Weights of a small mixture-of-experts language model, trained from scratch on English Wikipedia: 553M tokens, 4236 steps.
Below are experts of layer 4 (counted from 0) of a mixture-of-experts language model. Rows are named router (the router's row for the expert), down (a neuron's output weights, with its number) and show model dimensions 0-127. Each number is 50 + 15 x the weight over its row's rms, rounded and kept within 0 to 99.
After each expert's rows: a language model's description of what the expert responds to. This comes from a sample of Wikipedia text that the model never trained on.

# expert 40
router:58 35 30 42 42 71 33 42 48 46 33 56 63 18 63 72 68 51 46 70 44 75 66 70 65 37 39 58 24 30 28 42 58 64 45 35 51 36 30 43 47 56 31 78 44 57 39 51 37 53 62 56 51 42 64 27 47 51 59 22 53 42 58 51 61 36 51 31 55 48 44 09 70 53 41 62 52 33 73 44 58 67 83 17 43 62 29 39 66 71 38 51 49 47 85 65 79 51 40 64 48 66 45 47 64 76 48 60 71 54 48 52 45 44 55 35 39 63 40 44 59 65 86 34 17 54 51 49
down0:68 37 48 69 40 52 56 08 57 71 46 43 67 56 48 60 29 54 47 49 66 56 63 72 58 51 50 41 53 60 56 56 30 45 40 44 26 47 40 40 40 65 41 55 68 32 92 28 42 57 66 55 55 44 51 35 37 54 45 37 54 60 36 73 79 69 62 37 51 37 37 40 50 46 63 36 40 57 60 81 43 65 80 28 60 54 36 75 35 35 43 59 42 55 61 47 46 14 57 54 52 64 01 48 26 72 46 30 50 49 55 58 40 43 24 39 27 22 67 23 55 66 38 60 52 57 68 53
down1:58 53 56 44 54 41 47 49 67 38 30 51 17 41 45 65 35 44 48 39 46 67 37 53 66 72 54 69 44 58 58 23 44 52 57 50 52 56 72 40 52 35 44 77 41 34 60 74 66 51 58 36 37 53 43 24 37 51 48 61 65 47 33 56 50 20 46 37 65 53 51 46 35 73 85 62 43 62 85 45 41 63 33 68 69 59 46 63 43 53 50 21 54 44 55 68 54 38 55 42 80 61 64 40 62 72 74 65 26 38 44 28 17 54 54 54 33 34 59 18 49 63 54 71 00 32 60 38
down2:47 43 41 41 44 52 21 62 42 53 45 58 46 42 99 50 56 48 64 60 75 56 37 56 52 56 40 44 47 40 57 54 36 54 43 73 33 69 23 58 53 51 73 74 41 54 47 61 51 53 48 47 82 61 35 56 48 38 24 25 85 29 61 52 42 19 63 63 61 64 58 50 35 78 56 29 72 45 56 35 53 51 42 51 45 49 52 77 31 44 77 64 74 36 54 62 47 69 58 57 26 53 59 50 13 46 45 53 56 59 50 49 81 55 54 81 44 85 27 44 30 55 69 31 55 44 42 58
down3:67 71 17 60 51 56 59 34 36 81 58 43 36 35 69 80 49 38 49 49 28 55 78 44 47 31 53 59 75 53 31 73 59 27 67 37 43 57 50 62 16 40 81 37 22 33 51 59 61 53 92 30 44 53 25 28 60 48 38 69 73 51 52 47 59 51 37 27 48 40 38 57 71 56 51 43 52 53 42 53 34 70 31 49 62 41 37 48 70 78 51 72 57 28 36 43 33 52 60 49 49 32 31 66 32 47 41 40 74 65 40 33 57 53 44 56 37 53 66 39 46 76 41 66 60 58 36 42
down4:36 71 48 66 45 65 80 66 43 54 31 82 36 51 51 76 40 53 39 51 34 60 27 60 48 54 64 35 66 35 45 62 28 38 56 63 70 56 60 73 54 60 51 72 44 67 50 51 64 75 38 30 59 53 99 62 61 38 15 49 45 53 48 45 57 54 55 42 55 79 36 68 75 51 40 64 58 63 21 36 54 44 51 21 80 55 66 70 49 40 40 33 56 40 45 71 68 65 65 36 52 59 67 49 49 56 44 40 52 24 28 43 38 56 54 27 44 31 49 44 42 41 33 46 42 15 45 62
Description: Scientific word fragments. Inner syllables of Greek- and Latin-derived scientific and foreign words, often in taxonomy or medical text, such as synd-ro-mic, tubercu-lo-sis, clype-ata.

# expert 29
router:32 16 00 70 59 63 72 66 51 60 50 42 52 50 55 37 49 48 17 38 46 54 67 67 43 61 46 37 43 33 31 32 70 60 46 32 25 32 28 27 58 48 46 73 58 34 45 54 41 53 55 56 78 38 49 35 64 59 59 36 51 53 34 44 54 59 24 33 26 51 34 25 77 55 49 54 45 45 96 46 57 57 55 50 62 32 57 48 36 90 45 52 66 45 46 75 65 14 45 58 58 55 33 59 72 55 53 38 48 52 53 67 54 60 39 56 68 51 71 60 59 45 63 59 51 64 47 31
down0:72 59 56 51 54 73 71 39 57 72 41 48 55 51 57 62 43 44 63 50 48 43 56 47 84 75 50 35 80 33 65 59 33 77 41 70 37 51 71 52 56 37 58 30 56 47 79 60 18 61 39 55 63 67 47 66 29 64 43 60 68 56 49 47 42 59 43 70 46 84 34 51 49 35 48 47 25 61 42 62 51 82 76 74 62 41 41 38 34 46 38 63 45 55 47 32 78 73 52 21 58 33 78 33 51 66 59 34 48 53 32 28 21 59 44 68 63 39 63 75 25 55 46 50 64 51 53 39
down1:61 42 32 60 44 30 76 35 67 33 58 27 56 56 45 54 66 51 52 51 63 45 56 41 45 51 41 42 59 52 54 20 39 67 39 36 41 19 30 57 41 37 60 66 85 49 61 26 54 53 46 21 49 59 64 76 26 57 54 67 05 53 35 44 56 49 51 13 49 26 33 59 41 40 66 58 56 32 44 85 51 49 46 65 39 31 61 60 52 57 19 50 79 35 46 68 62 34 75 63 48 42 25 37 36 72 55 31 50 65 52 28 56 54 45 35 30 64 64 58 50 73 58 48 33 60 39 60
down2:38 74 50 81 70 32 66 53 43 37 37 41 28 54 51 45 60 23 55 43 38 44 48 82 41 44 86 16 47 59 23 35 44 69 66 41 32 45 34 37 39 50 49 56 48 65 85 43 46 34 46 24 58 31 72 37 39 40 38 44 38 35 45 55 72 43 47 60 59 66 58 44 55 39 23 55 54 63 48 67 41 19 45 66 94 34 52 45 50 72 73 28 67 47 46 58 40 37 35 31 32 55 49 28 43 43 55 33 41 54 51 69 63 37 72 55 59 86 57 38 45 64 50 54 35 57 59 53
down3:37 58 73 47 34 57 29 46 55 37 63 65 38 55 56 46 33 64 41 49 31 57 62 33 56 44 29 53 44 69 45 34 21 57 51 36 70 65 70 59 53 58 66 57 67 26 63 47 68 55 25 77 45 51 30 49 48 24 39 63 59 59 64 58 55 42 44 65 51 47 76 35 51 33 45 69 55 68 64 40 54 54 55 41 81 72 29 54 56 23 55 80 44 62 57 51 38 27 26 25 60 26 52 52 30 57 57 41 66 55 47 49 37 12 43 35 28 60 28 45 41 34 92 32 62 57 41 81
down4:50 29 30 32 16 63 25 63 37 30 68 66 43 66 25 24 54 45 59 46 36 49 46 31 13 26 64 47 30 56 52 35 43 55 24 55 28 47 49 62 53 57 58 47 72 58 58 68 98 71 38 60 53 45 49 26 65 40 56 49 10 59 59 49 55 48 64 38 26 56 40 40 55 56 57 43 76 49 60 60 33 46 52 78 64 60 49 57 59 41 62 26 67 40 35 80 60 12 47 42 49 42 53 56 50 40 43 48 27 66 36 75 60 37 40 43 36 50 40 27 48 52 56 54 53 50 45 56
Description: Surname endings. Final word pieces that complete surnames and place names, such as -mann, -man, -elli, -son, -ovich, -ez, often just before was or a comma.

# expert 26
router:71 33 31 48 65 82 65 65 72 41 25 50 80 36 45 44 48 39 55 72 53 38 36 65 74 46 44 31 35 30 47 46 33 82 48 44 65 44 47 51 56 61 41 67 24 40 37 74 37 54 63 80 64 25 55 40 50 28 75 31 43 40 60 61 51 66 20 22 47 44 35 22 31 64 40 55 43 39 86 51 28 71 69 27 25 44 39 39 75 66 39 52 62 40 41 53 63 58 76 61 40 57 45 54 54 68 51 41 62 62 54 67 52 46 31 45 53 53 54 30 55 65 65 52 58 49 68 45
down0:32 43 60 66 46 67 67 34 33 48 48 30 41 70 36 47 46 37 54 42 64 70 81 34 59 61 33 46 34 61 51 29 63 50 36 47 63 31 30 45 65 34 55 55 45 43 69 38 52 42 44 29 36 33 40 55 56 69 61 45 60 21 29 49 72 60 42 27 77 51 54 23 49 58 13 49 47 22 66 43 44 13 44 29 64 46 52 44 70 49 66 58 50 43 49 60 52 55 82 63 25 27 49 76 58 74 50 74 36 64 29 49 58 35 54 51 48 38 49 53 47 30 45 49 26 28 29 17
down1:61 66 54 57 76 46 75 44 29 53 60 36 55 53 41 67 38 52 51 38 59 36 54 27 53 77 60 30 40 47 51 42 77 48 40 61 50 39 52 56 46 40 37 45 74 56 52 63 36 30 43 53 75 54 39 73 64 29 53 77 66 62 28 47 49 42 26 66 60 59 54 52 41 32 79 70 43 50 84 53 30 57 44 86 51 33 54 72 63 55 50 63 99 52 27 46 45 47 51 58 48 55 43 34 35 73 67 38 34 43 22 45 43 48 61 82 64 53 48 43 58 27 23 26 37 30 51 64
down2:46 54 52 49 48 62 56 50 31 50 75 54 72 50 48 65 70 49 58 27 29 62 58 36 57 59 62 42 29 56 42 54 41 54 58 27 49 45 38 68 33 75 62 36 64 25 33 56 29 66 63 53 25 35 48 38 50 41 41 59 59 30 45 37 12 62 43 34 41 46 24 44 64 52 46 24 37 47 38 54 63 45 54 45 82 46 75 29 31 34 31 38 31 65 77 59 51 43 38 48 35 63 57 55 51 27 74 28 42 42 84 72 48 29 50 54 56 70 31 64 56 76 66 77 76 38 37 79
down3:49 27 31 59 42 45 51 37 62 59 46 63 36 10 43 50 68 53 35 28 37 60 62 70 51 88 40 57 70 52 49 27 40 54 64 55 31 55 52 38 73 40 45 71 22 65 60 49 50 48 29 44 36 69 41 50 68 45 55 56 75 42 65 85 58 43 65 56 90 51 54 57 44 78 54 55 43 63 55 70 11 69 30 41 50 47 39 48 57 14 51 49 55 52 33 40 81 50 51 60 81 50 29 48 39 49 49 41 58 41 47 70 67 44 30 59 38 70 35 52 41 28 49 72 61 62 40 40
down4:52 36 52 36 51 51 25 53 55 55 33 77 51 51 38 64 52 50 48 59 41 59 73 42 43 46 48 56 42 40 36 63 46 49 60 50 57 60 62 39 43 39 50 27 45 44 30 75 58 42 80 32 39 43 18 55 43 61 42 43 64 55 31 34 63 58 86 52 64 66 48 43 58 55 62 59 86 52 64 44 30 52 61 42 89 10 69 65 56 47 42 28 55 44 62 64 76 55 40 41 54 68 19 55 35 19 58 41 63 30 79 20 49 41 22 65 35 50 77 46 56 35 68 60 51 29 26 57
Description: Foreign name endings. Middle and final pieces of non-English personal and species names, such as -lia, -ina, -ovich, -witz, -ora, often in tables or lists.

# expert 25
router:52 42 46 32 37 53 29 52 61 45 48 80 47 45 81 42 82 43 29 28 54 45 64 71 54 27 55 54 49 22 20 38 87 63 38 14 25 39 41 44 64 84 41 71 50 59 51 66 46 49 80 50 53 19 71 26 29 63 57 49 39 64 56 73 75 55 38 31 39 45 49 36 65 44 32 42 37 23 78 45 66 56 48 24 62 67 56 55 36 68 58 59 55 36 59 40 62 44 57 59 56 49 41 79 56 54 55 46 58 43 57 69 48 42 41 46 72 52 62 42 62 67 67 46 44 46 39 51
down0:32 70 70 57 24 60 54 48 72 49 34 39 50 65 57 73 70 41 62 25 48 41 38 39 58 42 41 73 34 51 18 33 56 41 30 58 52 72 55 55 40 73 54 76 58 46 59 77 57 50 66 33 79 31 30 71 62 53 44 53 63 47 36 67 52 40 75 78 69 59 66 26 56 59 66 48 29 78 57 38 71 58 56 54 67 80 53 49 44 58 47 49 45 70 28 48 49 58 52 62 43 37 86 60 55 39 68 48 64 73 63 57 41 37 60 68 40 58 28 30 31 38 64 16 61 55 51 47
down1:82 51 61 37 31 53 37 47 44 37 53 58 54 48 54 31 48 48 63 64 44 57 70 56 66 45 39 42 61 65 20 32 51 57 35 44 41 91 39 53 56 64 39 23 73 60 37 58 72 68 50 44 66 40 32 61 21 49 66 52 44 36 52 63 79 27 62 28 62 80 56 59 57 66 47 66 70 50 31 48 55 68 68 52 31 57 54 60 39 52 51 66 60 58 26 29 58 36 67 34 35 41 74 50 67 43 67 44 21 26 39 61 69 49 37 74 23 63 49 51 60 44 54 05 57 43 66 66
down2:85 60 26 48 52 59 58 52 51 57 23 65 50 73 49 47 45 39 55 56 58 66 32 43 45 63 64 40 26 47 52 61 34 29 39 62 46 60 41 53 57 58 57 42 64 43 47 10 46 38 54 27 41 43 48 52 72 67 44 37 71 28 69 26 69 63 64 54 50 42 54 68 20 54 48 63 54 47 42 14 50 36 46 64 42 58 58 36 69 43 49 56 45 36 33 69 70 60 60 73 79 28 17 71 55 71 33 11 42 43 40 79 61 48 45 71 80 56 65 42 57 61 49 50 63 59 38 75
down3:63 59 42 61 60 60 49 43 61 28 44 50 79 30 37 32 67 49 70 99 46 64 59 40 41 35 44 57 76 47 52 30 60 71 54 76 61 54 49 30 79 50 26 49 36 34 55 45 71 63 39 45 62 57 46 41 63 48 54 51 48 44 42 58 70 61 31 46 53 48 41 36 70 66 47 59 39 51 33 72 65 63 41 47 30 49 46 31 25 24 62 54 15 42 16 76 53 53 30 34 44 47 52 35 58 40 50 50 57 41 51 45 43 35 36 56 50 42 52 19 60 18 28 40 29 71 20 35
down4:58 45 20 64 93 51 42 40 51 54 50 47 66 54 59 44 49 49 52 37 32 63 44 29 42 47 70 33 43 44 45 66 59 44 33 65 51 68 71 77 73 37 43 49 43 92 54 38 36 23 58 28 50 79 48 48 64 60 52 58 58 59 63 53 79 21 54 39 59 58 54 42 50 96 85 60 47 27 59 20 39 28 43 63 09 65 73 31 51 56 65 55 59 46 47 39 67 43 68 57 62 56 43 58 36 53 45 49 42 43 59 71 39 45 46 49 33 53 36 24 53 47 53 43 32 37 48 42
Description: Mid-word fragments, list labels. Middle or final pieces of names and words, like Zam-bo-anga or Congreg-ation-al, plus table labels such as Total, Country, See.

# expert 34
router:32 38 50 56 56 53 47 60 57 57 56 18 27 44 38 43 64 30 40 63 56 37 42 48 61 56 40 33 41 42 70 71 60 47 48 08 63 44 36 48 24 41 40 51 32 41 30 57 40 52 80 54 68 47 65 23 55 34 85 59 67 67 46 57 49 47 43 55 39 51 49 38 89 33 57 40 62 02 70 13 43 77 67 48 41 58 60 49 64 63 56 57 53 50 66 63 57 46 31 56 50 42 34 46 51 56 76 39 62 26 55 79 40 46 40 33 58 22 40 61 72 44 70 39 55 62 62 61
down0:37 34 37 50 75 50 52 23 39 76 45 60 54 30 43 48 54 50 57 70 48 54 40 78 54 51 53 36 26 21 58 44 51 61 33 54 30 40 47 48 49 42 46 48 49 45 35 61 50 44 45 66 67 45 43 48 66 20 44 56 67 97 31 21 51 48 42 62 64 57 47 65 44 66 74 37 23 56 40 44 51 39 69 93 61 39 45 56 28 29 18 29 43 43 62 42 48 67 44 47 41 48 70 37 14 91 49 61 44 45 69 14 71 27 46 47 31 54 46 54 55 49 46 54 43 52 58 42
down1:45 65 33 70 59 73 51 29 39 56 86 54 89 63 58 59 61 53 31 61 42 57 70 27 35 58 19 51 42 60 48 51 47 51 50 48 63 65 52 53 63 46 67 42 43 53 47 51 36 41 40 73 61 66 49 45 55 67 64 52 62 62 47 91 35 33 42 36 55 13 61 51 39 84 78 56 49 35 50 46 52 26 53 60 30 35 56 56 47 48 53 59 63 54 17 70 45 62 30 53 73 50 67 64 22 45 33 25 52 34 62 65 34 35 14 48 65 83 54 56 36 50 51 41 54 34 59 60
down2:45 52 53 61 52 59 47 54 47 68 49 72 49 59 59 58 71 56 39 39 63 46 58 66 50 55 45 51 65 32 45 49 74 75 36 61 54 25 35 41 66 62 65 16 37 82 35 43 35 58 43 47 54 80 72 17 48 42 74 41 68 54 46 86 75 40 28 37 52 53 29 63 46 42 40 48 70 43 51 48 66 59 62 28 32 86 59 63 53 65 63 63 62 34 55 60 68 48 61 54 21 46 72 22 45 83 38 67 58 50 27 57 42 25 51 39 61 69 72 53 48 75 57 52 43 70 74 51
down3:69 49 63 58 42 46 69 47 61 56 27 42 74 59 75 59 52 34 22 66 45 18 58 57 54 40 71 74 49 51 52 55 53 63 30 37 50 47 60 56 65 31 49 45 31 44 60 80 50 25 51 50 25 58 32 32 54 65 52 56 69 73 58 55 55 70 49 37 37 55 34 40 49 73 36 20 99 45 39 29 64 46 56 46 59 55 46 60 81 50 51 55 57 64 38 68 70 63 61 62 65 24 24 40 67 47 25 65 47 54 65 51 45 46 39 17 59 72 54 49 66 36 38 62 78 30 54 33
down4:35 57 53 36 36 40 40 56 43 55 41 70 60 81 49 40 35 58 74 39 46 66 31 45 48 65 82 47 68 51 58 31 50 53 44 46 47 77 46 60 49 82 55 54 84 52 35 71 57 65 38 40 53 56 64 24 30 42 70 39 54 40 59 38 45 75 43 60 46 33 50 60 81 57 40 60 28 47 30 37 57 30 55 22 73 45 52 57 23 43 14 39 61 39 35 31 17 56 72 62 55 52 55 58 40 65 39 41 20 46 64 36 65 36 41 42 88 32 61 39 32 47 48 58 49 29 28 38
Description: Month names and dates. Month names and the spaces, commas and digits following them in dates, such as in July 2019, February 23, January 1, 1999.

# expert 10
router:50 52 26 46 41 92 46 62 54 43 46 48 57 51 55 43 65 21 29 37 42 37 55 61 68 46 36 42 28 39 19 47 73 55 42 41 37 36 43 50 76 65 62 65 53 50 29 86 19 76 72 53 53 33 85 57 30 65 66 19 48 49 49 72 49 43 37 34 39 47 42 12 55 53 58 52 51 40 59 48 45 47 82 41 54 56 59 41 36 59 62 45 59 48 60 69 65 57 55 47 43 46 29 75 51 55 64 54 60 42 40 79 44 29 21 33 74 55 59 50 64 58 66 61 35 79 59 51
down2:74 69 38 81 49 59 44 27 39 60 56 46 43 73 67 30 50 41 38 51 53 47 35 60 44 49 63 69 11 40 46 50 42 51 30 66 36 68 21 56 39 70 36 69 40 55 43 61 45 57 58 53 41 51 55 66 24 78 46 83 53 73 51 39 73 50 48 73 42 53 47 75 55 46 69 65 84 65 32 42 37 62 59 73 51 50 49 64 67 27 57 61 25 46 54 36 42 38 47 71 76 49 56 82 51 81 39 70 59 52 49 58 59 62 53 79 34 47 43 80 61 53 54 54 63 35 73 42
down3:53 59 51 48 59 45 71 26 40 70 45 50 42 20 45 24 33 45 58 32 34 58 41 61 56 28 58 40 52 81 52 40 76 24 42 61 60 41 67 32 73 15 45 60 63 53 48 53 79 48 49 83 53 44 69 65 61 38 51 32 30 64 31 37 38 31 37 36 50 56 48 42 78 24 56 55 47 67 57 49 55 59 54 29 70 60 55 45 56 59 35 69 57 65 33 57 24 57 49 27 36 49 54 53 60 41 52 56 40 47 51 42 53 69 87 64 58 29 44 52 73 86 70 34 83 67 44 51
down4:50 50 13 50 61 58 51 36 64 46 72 65 66 15 53 46 35 56 72 68 28 43 47 36 44 54 42 38 42 38 61 59 69 47 77 34 37 66 46 47 62 49 13 65 62 76 54 64 20 56 31 39 31 46 49 41 48 60 30 50 61 37 30 67 32 41 44 85 47 36 78 64 41 51 38 37 39 48 49 32 50 32 69 60 49 59 75 39 14 50 37 60 65 36 54 37 35 55 66 73 33 60 77 47 45 49 49 50 23 40 48 50 50 59 67 59 69 51 54 22 21 68 37 51 41 48 64 72
down5:33 52 37 63 55 62 23 60 21 27 64 41 46 68 37 39 72 12 78 49 58 64 67 67 56 36 56 41 46 79 77 28 57 58 33 50 50 39 43 44 49 45 68 54 56 52 51 29 43 39 52 33 29 24 62 63 40 64 35 45 51 38 81 86 50 55 41 42 53 53 63 70 53 36 52 32 45 40 72 62 40 21 27 32 47 58 79 30 59 24 77 40 32 59 29 54 49 24 55 55 51 53 49 69 48 84 41 53 32 36 49 57 39 29 44 48 48 65 67 39 53 59 41 39 66 57 32 42
down6:33 61 70 46 50 45 55 49 60 56 61 77 32 79 41 86 65 63 46 50 46 35 58 56 58 61 44 54 47 65 61 69 41 24 26 53 35 46 26 59 54 39 23 68 58 42 48 48 70 49 54 51 61 47 36 46 64 54 47 37 78 55 58 67 40 60 46 43 39 71 43 42 58 38 32 67 62 65 65 30 40 65 59 44 50 75 59 68 38 41 68 16 53 37 37 84 47 44 68 55 49 56 83 60 50 24 32 14 69 44 45 77 77 64 64 58 47 50 56 40 30 65 63 28 43 17 44 27
Description: Latinate word stems. Mid-word stems after prefixes like sub-, re-, con-, de-, usually followed by -ed, -ing or -ation, such as sub-mit-ted, f-ric-ative, or-din-ance.

# expert 59
router:60 47 06 36 54 72 31 47 74 38 39 56 49 45 58 55 58 46 36 64 48 40 44 71 48 57 28 38 21 14 28 37 59 35 49 49 41 37 28 23 41 71 58 57 24 55 21 61 52 48 54 42 75 19 55 37 59 52 68 33 62 49 73 66 39 48 34 41 31 70 30 15 48 56 60 49 50 32 68 48 47 55 73 27 34 18 64 41 46 66 65 63 74 42 48 69 47 29 61 66 48 57 34 59 62 57 50 48 64 51 60 55 54 56 40 43 69 40 44 30 60 48 64 61 49 56 81 29
down0:47 39 22 59 60 33 58 61 71 34 70 25 55 60 51 64 67 54 42 46 44 69 60 51 55 20 85 38 48 37 60 20 35 55 60 55 51 59 40 48 48 50 40 64 61 50 19 25 54 63 53 53 80 40 54 33 38 38 33 53 67 49 61 63 73 50 38 76 31 46 48 52 47 39 60 69 58 28 73 52 59 54 78 30 55 46 53 62 18 68 48 36 66 43 63 42 24 54 49 16 31 54 60 51 70 69 35 72 68 29 59 30 64 58 78 33 54 61 45 37 57 48 50 32 42 59 85 35
down1:85 75 53 38 83 52 64 69 44 68 41 31 25 47 24 44 58 39 30 38 45 34 68 42 68 74 52 40 60 50 45 67 57 43 26 32 47 72 77 37 47 47 64 24 39 38 32 41 44 38 54 31 45 63 38 76 41 72 74 43 23 38 69 80 52 20 58 63 31 74 50 57 54 69 55 39 39 68 49 55 37 54 63 35 49 56 42 77 58 48 69 62 34 44 45 54 72 50 52 59 61 35 44 68 65 56 66 70 26 42 42 63 65 66 49 58 69 56 50 47 47 34 43 86 58 55 60 60
down2:50 37 60 35 20 58 51 55 58 59 58 40 32 51 77 54 52 48 28 41 37 53 30 58 56 66 55 66 33 79 47 39 57 39 41 41 68 25 62 83 20 31 66 64 57 54 63 64 70 53 66 67 42 62 64 52 44 11 59 57 50 52 82 43 58 90 64 43 69 49 42 42 37 64 49 69 67 77 59 67 44 39 32 50 33 51 47 60 51 51 23 61 38 44 36 36 68 60 62 57 41 58 43 67 68 43 53 61 76 40 64 42 60 59 47 23 44 43 41 56 63 83 44 35 62 44 31 88
down3:47 66 67 45 59 42 56 53 53 47 52 39 50 49 32 23 43 34 55 44 46 15 33 39 66 60 83 58 51 59 77 39 64 85 69 57 49 44 42 34 50 31 56 27 81 44 49 71 45 49 45 46 66 49 64 51 26 58 48 56 49 59 59 52 62 49 62 51 21 43 69 72 58 23 54 62 55 55 72 30 37 42 51 70 62 45 47 11 31 85 56 32 63 40 65 72 78 37 39 65 45 49 48 27 34 57 30 51 66 47 34 54 25 35 45 47 66 52 53 49 75 23 41 64 18 40 61 39
down4:32 43 30 47 49 55 46 50 30 38 75 56 46 48 34 80 63 39 64 76 36 54 71 60 46 16 36 26 34 50 64 55 54 18 60 49 28 62 60 39 53 51 32 45 35 52 54 74 67 74 51 51 33 63 38 91 44 57 29 49 54 65 41 73 58 31 61 43 43 43 51 29 45 48 48 61 38 59 72 57 41 16 42 45 36 43 32 50 53 34 72 74 56 50 36 40 49 63 58 29 64 20 52 54 20 84 41 46 57 67 48 43 53 71 39 71 47 32 68 50 42 19 40 56 31 39 68 42
Description: Name pieces after prefix. Middle or second pieces of split proper names and first names, as in Qu-ean-beyan, Co-ach, Rock-y, Kevin, Francisco.

# expert 61
router:61 32 28 63 69 68 58 79 65 25 57 28 36 58 56 44 52 44 28 48 60 50 53 70 52 31 35 31 39 56 37 49 55 80 47 32 43 49 35 27 41 53 61 52 47 51 14 82 37 67 72 65 50 50 52 50 50 43 44 44 52 54 52 47 46 59 20 44 38 53 23 42 70 42 37 53 64 34 52 00 27 36 47 28 74 36 82 50 66 64 48 49 36 32 49 47 47 58 53 61 48 59 44 69 56 47 55 27 66 35 38 90 56 41 52 38 52 31 57 41 49 42 91 58 37 51 63 34
down1:50 65 46 29 48 55 57 60 31 42 77 61 75 69 35 54 51 47 66 58 32 37 54 57 53 50 66 14 65 66 46 36 70 73 44 73 37 26 54 49 57 26 25 70 45 51 55 63 63 53 68 76 44 40 48 28 34 56 42 47 48 52 48 37 57 47 77 73 40 92 37 65 47 64 42 43 90 46 51 50 55 42 10 32 52 53 64 24 38 48 59 38 41 46 49 57 58 37 54 53 37 59 58 25 41 27 20 27 42 55 46 51 74 59 53 37 55 67 33 13 40 42 55 37 36 62 48 42
down2:51 66 65 48 49 34 39 33 36 48 52 51 47 53 35 85 47 37 52 63 35 55 59 56 29 68 67 39 31 67 65 55 58 49 43 74 48 78 81 59 68 47 56 48 44 37 52 62 40 32 33 41 41 49 48 80 52 36 29 54 47 54 60 55 59 34 40 58 68 39 27 17 71 34 45 47 23 46 45 64 43 39 50 46 32 78 47 58 68 26 00 29 71 72 48 59 45 65 41 69 65 31 57 70 47 28 32 44 28 56 50 57 35 53 41 79 48 73 33 64 56 50 50 24 33 39 44 71
down3:42 35 50 69 40 46 56 68 70 44 62 31 66 58 67 56 60 66 69 48 20 48 55 54 48 30 60 66 49 68 49 51 25 76 58 43 50 27 56 53 49 68 28 50 22 36 57 39 61 63 38 34 25 52 54 46 67 31 43 40 26 63 54 44 59 78 59 65 56 59 57 83 49 55 36 58 73 46 40 52 36 43 53 43 68 88 41 79 34 41 51 50 61 37 80 67 60 48 43 66 62 47 54 84 93 49 59 67 56 65 41 27 49 44 68 44 65 34 31 53 47 39 24 39 76 52 72 39
down4:50 43 66 71 37 39 35 67 79 29 48 53 59 47 65 63 48 31 65 55 65 42 53 37 27 74 29 24 57 64 60 69 40 65 42 45 43 55 80 29 71 58 39 47 20 57 39 58 26 56 52 38 53 67 73 68 48 57 31 38 27 66 66 55 59 43 91 76 65 64 42 62 44 76 65 31 14 51 34 63 32 74 57 43 58 34 41 43 30 75 58 36 56 33 48 24 57 60 38 62 51 59 58 47 53 33 41 50 35 61 51 55 69 45 37 15 61 36 48 47 37 61 51 47 59 56 31 67
down5:43 79 70 66 53 49 47 37 47 58 83 56 55 80 58 30 74 54 63 47 30 47 44 44 46 51 88 54 61 47 57 56 54 41 73 93 41 63 54 62 52 43 37 58 29 47 48 26 56 66 35 01 77 61 75 40 31 43 41 42 17 44 60 24 61 30 57 55 61 36 72 40 50 25 66 43 45 40 42 39 41 49 57 68 67 50 47 47 61 43 47 43 72 38 47 45 08 40 43 62 56 68 30 42 65 57 54 15 38 49 45 44 68 51 57 46 53 60 54 34 45 40 27 57 51 45 46 40
Description: Spaces in table cells. Space tokens just after a table pipe or list dash, before a number or cell value in stats tables, e.g. | 2023, | 1R.

# expert 4
router:60 30 33 37 66 67 43 37 54 74 35 72 55 50 58 63 55 42 49 68 44 50 39 67 64 53 52 51 35 23 39 56 42 79 41 33 53 37 29 45 26 54 34 76 31 66 11 49 58 48 54 57 43 46 54 21 38 30 76 51 53 41 90 59 54 44 29 40 32 73 44 33 43 46 44 38 65 55 63 43 46 74 65 24 42 27 36 42 71 58 58 88 52 40 44 53 66 56 49 47 56 78 48 64 65 48 57 25 62 43 65 54 70 54 57 62 39 59 60 45 80 57 76 65 42 54 86 40
down0:73 52 43 53 62 30 52 53 48 39 49 74 41 59 39 44 43 38 68 36 53 56 73 68 61 45 76 28 47 32 35 43 53 42 27 36 54 59 32 99 52 47 38 30 47 67 67 64 62 51 67 34 18 57 32 56 56 44 56 16 67 39 28 52 83 52 52 54 53 48 55 44 50 45 41 38 68 44 49 56 19 49 48 52 26 46 70 56 65 53 61 41 56 48 53 43 48 57 26 73 60 55 21 47 33 75 57 66 62 29 47 27 53 21 56 51 28 18 22 62 70 58 50 47 27 70 63 45
down1:59 53 66 85 40 71 74 52 93 56 35 41 56 49 57 61 68 39 59 60 52 49 66 64 70 56 36 47 57 60 33 60 32 44 30 64 54 38 72 45 53 28 68 50 59 63 60 50 53 70 41 40 37 46 61 73 55 54 33 46 61 28 67 52 61 15 49 67 61 59 30 47 64 62 56 43 73 86 45 58 52 51 67 60 63 58 63 69 57 60 37 51 57 81 32 50 84 35 51 61 54 33 62 58 46 39 60 41 55 56 41 70 36 66 01 45 63 67 57 44 22 61 66 54 50 45 17 45
down2:55 39 68 61 79 52 71 63 53 39 52 51 64 73 65 65 80 30 71 29 57 58 41 38 48 58 54 33 26 35 68 47 32 39 57 45 71 26 60 34 29 34 44 54 42 31 36 45 61 43 29 60 56 56 46 95 67 56 48 42 54 65 31 64 62 22 56 30 64 41 61 57 46 29 71 54 29 64 63 29 36 48 52 51 60 43 45 29 41 58 70 13 34 42 24 66 57 37 58 57 58 61 37 44 28 44 51 39 44 29 38 65 24 56 24 54 35 66 57 68 60 31 45 60 51 44 32 76
down3:62 65 44 68 64 79 53 60 81 29 48 64 52 40 47 40 79 52 53 49 34 40 70 29 21 40 54 50 33 44 50 68 21 69 45 55 55 56 64 76 49 48 68 68 35 41 69 46 35 29 69 44 13 48 48 46 45 21 50 43 50 35 53 38 34 41 32 68 26 47 39 42 72 17 47 74 31 66 33 95 47 34 34 38 73 48 41 45 44 52 31 57 40 40 40 45 49 51 43 36 55 53 65 46 68 62 35 72 67 26 71 56 27 54 19 37 48 51 65 58 43 52 39 55 47 49 41 42
down4:56 61 45 63 59 51 53 37 63 58 53 59 34 38 56 58 55 41 36 53 37 49 48 57 66 40 77 44 80 46 44 53 42 01 63 66 49 46 57 50 43 30 81 49 42 84 75 54 83 69 60 36 48 23 40 47 57 92 36 50 63 50 55 51 70 53 52 55 30 22 44 50 26 37 74 61 57 50 62 68 36 52 16 59 68 55 28 43 67 54 37 70 55 75 51 51 60 23 31 64 39 52 61 66 73 54 44 60 38 54 23 24 73 63 50 56 62 49 43 44 47 40 62 64 71 64 53 45
Description: Foreign name syllables. Middle syllables and accented letters inside non-English proper names, often in sports draws or cast lists, such as Jo-ka, Gö-ksu, Ma-ï-a.